{
  "n_experts": 40,
  "d_expert": 96,
  "d_shared_expert": 0,
  "normalize_top_k": false,
  "routed_scale": 9.66,
  "balance_bias": false,
  "init_std_router": 0.0211,
  "lr": 0.00417,
  "train_tokens": 191300000
}
Below are experts of layer 2 (counted from 0) of a mixture-of-experts language model. Rows are named router (the router's row for the expert), gate (a neuron's input weights, with its number), up (a neuron's input weights, with its number), down (a neuron's output weights, with its number) and show model dimensions 0-95. Each number is 50 + 10 x the weight over its row's rms, rounded and kept within 0 to 99.
After each expert's rows: "comes after" lists some tokens at least twice as common just before its tokens as in all text. This comes from a sample of Wikipedia text that the model never trained on. Tokens count by the router's weight.

# expert 23
router:46 45 49 51 38 35 36 66 51 61 51 60 60 33 43 65 46 38 43 45 56 57 57 43 46 60 61 54 59 56 51 52 48 27 32 36 32 68 65 57 39 56 29 41 38 28 51 50 45 41 62 55 55 48 53 61 43 57 50 28 43 59 33 40 41 42 46 44 40 55 52 61 60 46 39 58 54 55 48 56 63 44 33 45 52 41 46 34 58 44 54 51 52 54 63 34
gate0:49 57 53 58 49 58 53 36 44 39 48 45 37 33 47 46 43 61 59 56 42 50 49 52 35 50 26 39 54 27 40 51 49 66 60 49 61 32 49 53 47 49 42 56 45 57 53 61 49 62 29 51 34 57 57 42 53 73 27 48 36 47 52 39 62 67 42 47 55 68 45 40 47 57 45 32 51 64 70 46 60 55 47 46 60 51 44 54 56 63 31 47 45 60 53 45
up0:65 44 47 36 60 59 62 52 42 52 57 63 50 58 54 47 50 56 26 46 51 46 50 62 63 57 69 44 47 59 60 67 77 30 57 61 45 58 56 56 53 41 74 55 46 58 43 40 41 42 62 44 64 39 52 53 56 45 52 63 51 52 49 56 46 47 44 51 51 49 59 53 35 58 58 49 40 43 41 48 33 51 74 44 46 56 49 52 47 41 57 37 73 28 40 40
down0:44 26 46 53 50 36 46 52 39 37 40 36 63 43 76 52 61 42 50 55 53 59 63 36 41 56 54 49 47 56 58 45 59 37 60 51 57 48 43 43 45 61 53 45 74 57 38 51 47 52 58 54 46 39 50 45 77 70 42 50 63 47 48 42 44 53 53 35 72 52 61 41 56 49 52 44 30 60 42 51 55 34 22 47 54 46 50 33 49 59 51 46 46 46 55 49
comes after: " of", " ", " in", ")", " 1", " 0"

# expert 17
router:55 44 61 56 48 38 56 58 46 49 47 44 26 46 48 58 36 47 53 50 42 54 31 64 56 51 45 60 39 40 69 51 50 51 51 51 58 41 65 43 59 38 58 47 52 51 40 38 71 46 44 50 57 63 46 57 59 40 54 60 36 66 42 43 56 51 31 71 64 46 52 56 49 61 40 62 43 78 58 50 34 54 54 49 41 45 57 58 38 65 71 53 69 56 61 53
gate0:53 71 48 34 49 59 43 32 42 58 53 42 51 44 50 51 55 55 48 61 44 49 41 42 52 44 66 46 35 46 58 55 50 44 31 42 68 67 68 60 45 43 57 58 53 33 47 63 58 49 29 39 44 56 42 35 58 53 46 52 54 52 31 55 52 40 53 52 29 47 51 52 65 67 40 61 58 55 57 59 61 60 43 54 43 59 71 28 44 33 48 59 47 60 52 36
up0:58 19 46 54 70 52 49 52 47 51 46 52 51 50 57 36 57 51 52 46 58 41 59 65 44 52 60 48 43 40 46 35 47 38 55 38 21 32 45 36 39 58 50 47 57 36 62 55 43 45 52 46 43 43 66 62 36 32 45 69 45 44 60 60 48 46 65 32 61 48 38 50 47 43 50 52 40 43 49 49 61 43 64 37 30 43 51 44 47 46 53 32 48 43 52 64
down0:35 52 48 39 45 51 53 55 54 58 46 46 50 41 57 36 83 55 43 61 47 37 39 53 50 55 46 45 37 48 54 65 34 71 42 59 56 40 57 39 46 54 59 49 46 68 58 69 65 40 30 44 61 54 40 48 51 51 60 58 35 43 55 43 62 60 62 45 43 53 73 49 36 60 49 49 50 54 60 29 61 41 43 52 43 31 54 48 39 43 52 51 57 60 64 47
comes after: " the", " and", " a", " of", " to", ","

# expert 3
router:55 41 64 58 51 43 60 48 68 53 47 43 48 53 73 34 47 43 43 37 54 53 59 46 60 43 67 67 62 68 54 43 63 64 42 70 39 52 33 58 52 63 58 39 65 45 51 57 38 58 53 49 50 61 46 73 48 54 44 47 55 54 55 40 50 52 40 50 32 54 37 69 47 37 40 63 51 44 41 74 60 50 50 41 51 50 48 57 39 67 43 48 52 35 53 37
gate0:55 69 48 54 44 35 30 55 37 44 45 55 58 55 58 50 53 34 51 50 54 42 41 39 50 61 58 61 58 39 56 60 42 33 52 33 42 57 40 41 59 49 62 45 47 51 47 46 35 58 50 52 52 55 46 35 45 49 37 54 47 36 52 47 48 57 28 47 48 48 63 53 42 51 46 37 47 71 57 24 60 44 54 37 64 75 57 45 31 51 61 37 46 68 39 60
up0:63 53 52 41 62 37 38 68 41 59 33 43 58 59 53 56 57 32 70 65 47 37 31 31 48 45 72 61 51 38 70 52 43 49 54 44 41 37 47 55 39 50 60 50 43 55 58 60 47 50 54 65 62 48 54 38 48 56 62 42 47 41 46 45 57 47 34 50 41 53 38 43 47 44 51 40 65 60 48 62 43 52 50 42 69 74 35 42 53 63 49 48 50 56 38 48
down0:53 46 51 36 62 48 33 66 49 40 30 52 46 49 54 60 29 56 61 29 67 58 33 32 59 44 47 55 63 47 38 43 59 51 40 63 55 37 43 50 43 42 32 44 58 33 54 52 39 43 40 43 56 68 69 61 38 53 57 59 49 34 47 45 55 40 49 45 42 49 38 55 37 51 45 39 47 49 46 38 59 35 36 48 44 50 66 53 41 44 43 33 44 37 55 46
comes after: "\n", " of", " in", " at", " to", " 0"

# expert 12
router:43 38 52 43 42 40 39 56 52 47 49 49 50 48 52 60 47 63 32 42 40 44 48 47 45 51 36 54 54 51 75 53 62 51 51 48 51 67 38 57 48 38 65 54 48 46 48 46 53 24 51 47 61 56 60 62 53 34 56 49 31 48 39 66 32 28 47 57 57 53 42 56 51 62 63 46 48 42 66 57 55 41 33 43 30 59 63 61 38 54 44 58 61 63 43 74
gate0:67 46 45 47 40 49 71 63 41 55 64 60 63 77 52 48 57 46 45 45 60 47 60 44 52 42 47 56 50 58 61 58 32 58 59 52 44 49 45 35 71 42 51 45 45 51 46 54 51 56 28 41 34 63 43 61 28 64 46 40 51 53 48 31 61 54 31 42 53 31 38 43 53 44 56 46 51 47 43 50 50 49 45 46 30 30 60 49 51 56 63 65 51 37 47 52
up0:40 57 51 48 57 49 38 61 44 54 55 47 39 51 30 47 42 51 48 55 52 45 44 34 34 46 40 36 45 53 62 31 48 50 38 40 55 50 43 31 40 59 50 48 28 49 54 45 39 35 75 35 37 55 57 47 45 42 51 70 65 35 37 48 46 43 30 45 63 64 49 38 51 50 49 45 45 41 44 38 52 36 45 50 39 48 66 52 37 57 53 63 41 65 68 44
down0:35 49 41 49 42 66 42 52 51 50 47 38 54 42 69 71 59 47 63 60 68 62 31 52 43 59 40 45 34 45 69 52 42 33 56 44 44 57 47 63 45 36 56 54 57 37 40 36 50 33 66 49 50 48 37 55 51 32 58 48 47 45 57 53 54 53 52 46 46 53 53 38 56 40 46 57 38 44 47 68 54 76 64 55 57 48 48 47 41 80 42 44 61 47 51 47
comes after: " |", " ", " 0", ";", " /", " 1"

# expert 37
router:63 45 33 58 36 42 44 55 51 63 32 64 60 55 38 53 36 70 61 48 64 57 62 50 48 60 43 46 48 50 60 59 58 45 59 37 55 40 59 52 57 45 40 58 39 40 41 39 32 58 36 50 51 62 54 44 43 70 63 34 59 52 34 56 54 44 60 36 30 37 64 39 42 50 46 60 47 66 63 47 45 49 39 50 42 47 30 47 37 52 39 51 44 37 47 57
gate0:40 61 48 38 46 58 49 65 47 62 62 53 43 57 57 34 62 68 42 60 53 43 45 32 34 64 40 51 53 62 50 58 59 56 62 47 59 63 61 59 47 31 45 42 37 52 62 57 53 38 44 50 33 32 55 33 48 48 67 48 37 44 57 51 53 72 42 35 62 57 54 48 52 51 35 38 41 61 43 44 50 60 53 53 53 49 52 42 42 65 64 61 57 72 55 36
up0:37 49 60 40 45 45 39 42 39 29 48 50 51 49 46 64 58 49 48 31 53 63 63 47 67 52 45 56 64 63 46 50 46 47 34 46 48 41 58 48 42 46 36 27 57 41 52 39 33 56 50 46 62 57 60 52 52 57 60 58 40 59 48 58 43 64 32 53 60 62 61 47 32 43 49 35 60 62 63 39 73 53 48 56 58 55 31 37 41 50 37 57 48 31 60 61
down0:60 43 65 53 80 57 64 46 56 46 59 51 25 49 46 45 58 55 68 68 53 41 51 56 58 34 37 47 51 43 56 50 50 31 62 57 45 59 55 53 49 60 60 64 62 65 32 39 66 42 52 51 58 50 50 53 53 60 54 59 53 44 65 67 58 51 57 41 44 49 29 54 48 41 37 58 53 47 66 54 49 53 40 41 52 52 47 56 76 52 36 44 60 66 52 49
comes after: "\n", "-", " |", "|", ":", ";"

# expert 11
router:65 53 26 49 45 38 48 63 54 60 62 51 52 50 37 47 38 54 39 45 49 53 54 54 55 46 35 59 42 43 50 33 33 61 46 52 57 59 34 60 58 52 41 53 42 72 66 60 35 67 48 51 47 57 59 53 49 39 37 53 66 51 39 54 51 63 55 44 19 52 33 50 37 43 38 53 51 46 50 67 56 52 59 52 34 52 63 63 45 56 34 52 61 55 52 64
gate0:39 42 46 61 44 59 40 63 41 30 57 53 52 57 51 51 46 39 56 54 75 46 73 33 64 48 32 59 54 46 35 77 58 53 61 48 61 49 57 56 47 64 39 58 52 59 52 61 50 43 46 51 43 59 65 40 57 37 47 35 45 49 49 34 55 59 60 39 52 34 41 58 49 29 53 44 28 59 52 58 36 55 59 51 48 64 45 63 43 55 43 48 53 48 56 62
up0:53 39 59 43 53 32 67 38 55 72 35 44 44 42 54 51 53 54 34 61 34 54 40 53 35 43 58 44 51 32 60 23 52 46 60 65 54 49 55 46 48 41 54 63 40 37 41 37 51 49 35 58 40 50 37 49 42 63 47 64 44 55 41 56 67 38 38 54 48 64 51 52 65 67 46 49 57 39 54 45 63 60 45 56 65 41 38 51 49 39 62 41 50 49 42 37
down0:41 54 53 53 62 42 50 68 68 35 44 39 57 60 57 55 51 44 70 55 48 40 61 39 59 37 29 43 51 41 46 57 53 62 53 50 64 43 68 44 38 51 58 51 52 50 59 66 43 53 55 61 50 53 57 35 72 31 48 33 55 47 50 39 52 53 44 44 49 63 46 47 45 19 45 62 42 62 68 48 47 54 46 39 39 52 49 47 47 58 36 39 56 50 32 64
comes after: " |", " ", " L", " 0", " W", "1"

# expert 25
router:49 59 24 42 55 49 52 61 59 52 48 50 37 30 48 58 64 60 65 68 51 62 31 42 62 61 36 61 58 51 55 57 58 35 68 59 63 44 60 44 29 47 47 47 54 43 45 51 42 33 48 34 41 24 49 38 34 48 46 52 50 53 58 59 42 57 46 56 45 55 39 58 53 35 42 44 58 64 62 53 45 56 39 48 38 43 37 57 59 46 54 48 44 48 36 40
gate0:40 43 61 38 42 63 51 50 42 36 49 46 54 62 64 54 56 39 38 44 48 46 42 49 60 38 69 48 44 49 48 57 51 52 36 28 36 39 44 56 43 43 34 43 35 48 53 50 46 60 47 57 33 43 51 53 56 52 45 56 37 58 47 46 72 58 47 49 63 55 74 21 46 62 31 37 42 46 52 46 64 48 44 43 60 48 50 51 28 69 59 47 55 57 41 36
up0:69 63 62 75 42 48 50 24 47 47 55 44 53 50 35 39 51 37 52 58 40 49 56 69 38 40 50 44 52 41 38 47 40 51 47 46 58 51 40 53 64 54 61 62 56 62 55 52 61 50 45 56 56 75 31 55 32 47 56 50 40 36 56 49 32 54 64 43 50 57 39 67 45 64 48 50 48 42 57 59 61 66 36 68 46 51 50 57 45 52 38 40 52 49 54 61
down0:51 56 54 46 52 40 41 63 57 45 61 61 57 34 43 28 45 50 57 63 52 62 57 29 52 44 58 64 47 52 59 48 46 59 57 49 48 76 56 49 49 33 36 63 31 64 60 48 45 33 42 43 58 59 40 43 48 60 44 46 54 49 49 55 53 68 48 40 23 50 45 44 62 63 50 53 57 51 58 71 52 57 61 43 46 71 50 38 54 60 55 70 41 43 44 42
comes after: " |", ".", "-", "|", " of", ","

# expert 14
router:58 49 50 36 56 44 44 38 46 56 59 65 68 43 42 68 41 67 59 62 48 52 34 46 58 62 53 37 63 53 33 70 52 43 55 52 49 66 66 58 50 49 45 46 29 60 54 66 42 45 57 48 61 31 54 60 61 51 56 39 59 60 46 55 47 42 68 59 46 45 63 58 48 63 67 38 46 50 53 51 47 31 44 62 52 47 24 48 62 44 46 36 47 40 52 54
gate0:45 71 54 27 55 59 51 61 50 42 43 62 44 48 50 47 58 54 50 62 55 55 57 57 48 55 45 47 39 49 53 50 73 42 50 62 64 46 52 31 44 56 63 43 39 32 38 60 57 58 32 44 51 55 50 50 51 42 55 56 49 40 27 45 52 59 48 36 50 60 69 45 59 61 47 44 69 61 46 43 35 76 55 57 53 52 37 62 32 49 55 43 28 43 48 59
up0:53 29 45 69 54 26 44 39 62 56 58 40 41 56 51 42 54 58 42 53 51 42 31 41 61 52 56 56 64 46 55 41 39 44 56 35 55 49 50 63 54 46 40 64 66 69 54 42 48 40 69 53 47 34 41 34 45 47 49 49 58 49 62 53 42 36 51 66 57 58 41 48 32 51 53 48 30 48 56 52 54 32 52 45 63 51 54 32 55 61 39 62 70 50 63 47
down0:55 42 49 49 35 64 68 58 38 66 56 43 51 54 39 43 50 49 51 31 52 50 61 32 61 51 53 45 53 59 35 59 33 56 59 42 50 51 65 59 47 43 31 49 49 53 54 56 49 43 53 48 56 39 40 40 62 46 57 17 40 47 55 50 49 60 61 39 56 42 54 36 37 61 48 38 33 53 48 52 60 30 45 55 37 66 65 38 43 59 40 37 63 56 57 38
comes after: "\n", "-", "===", "|", "==", " \""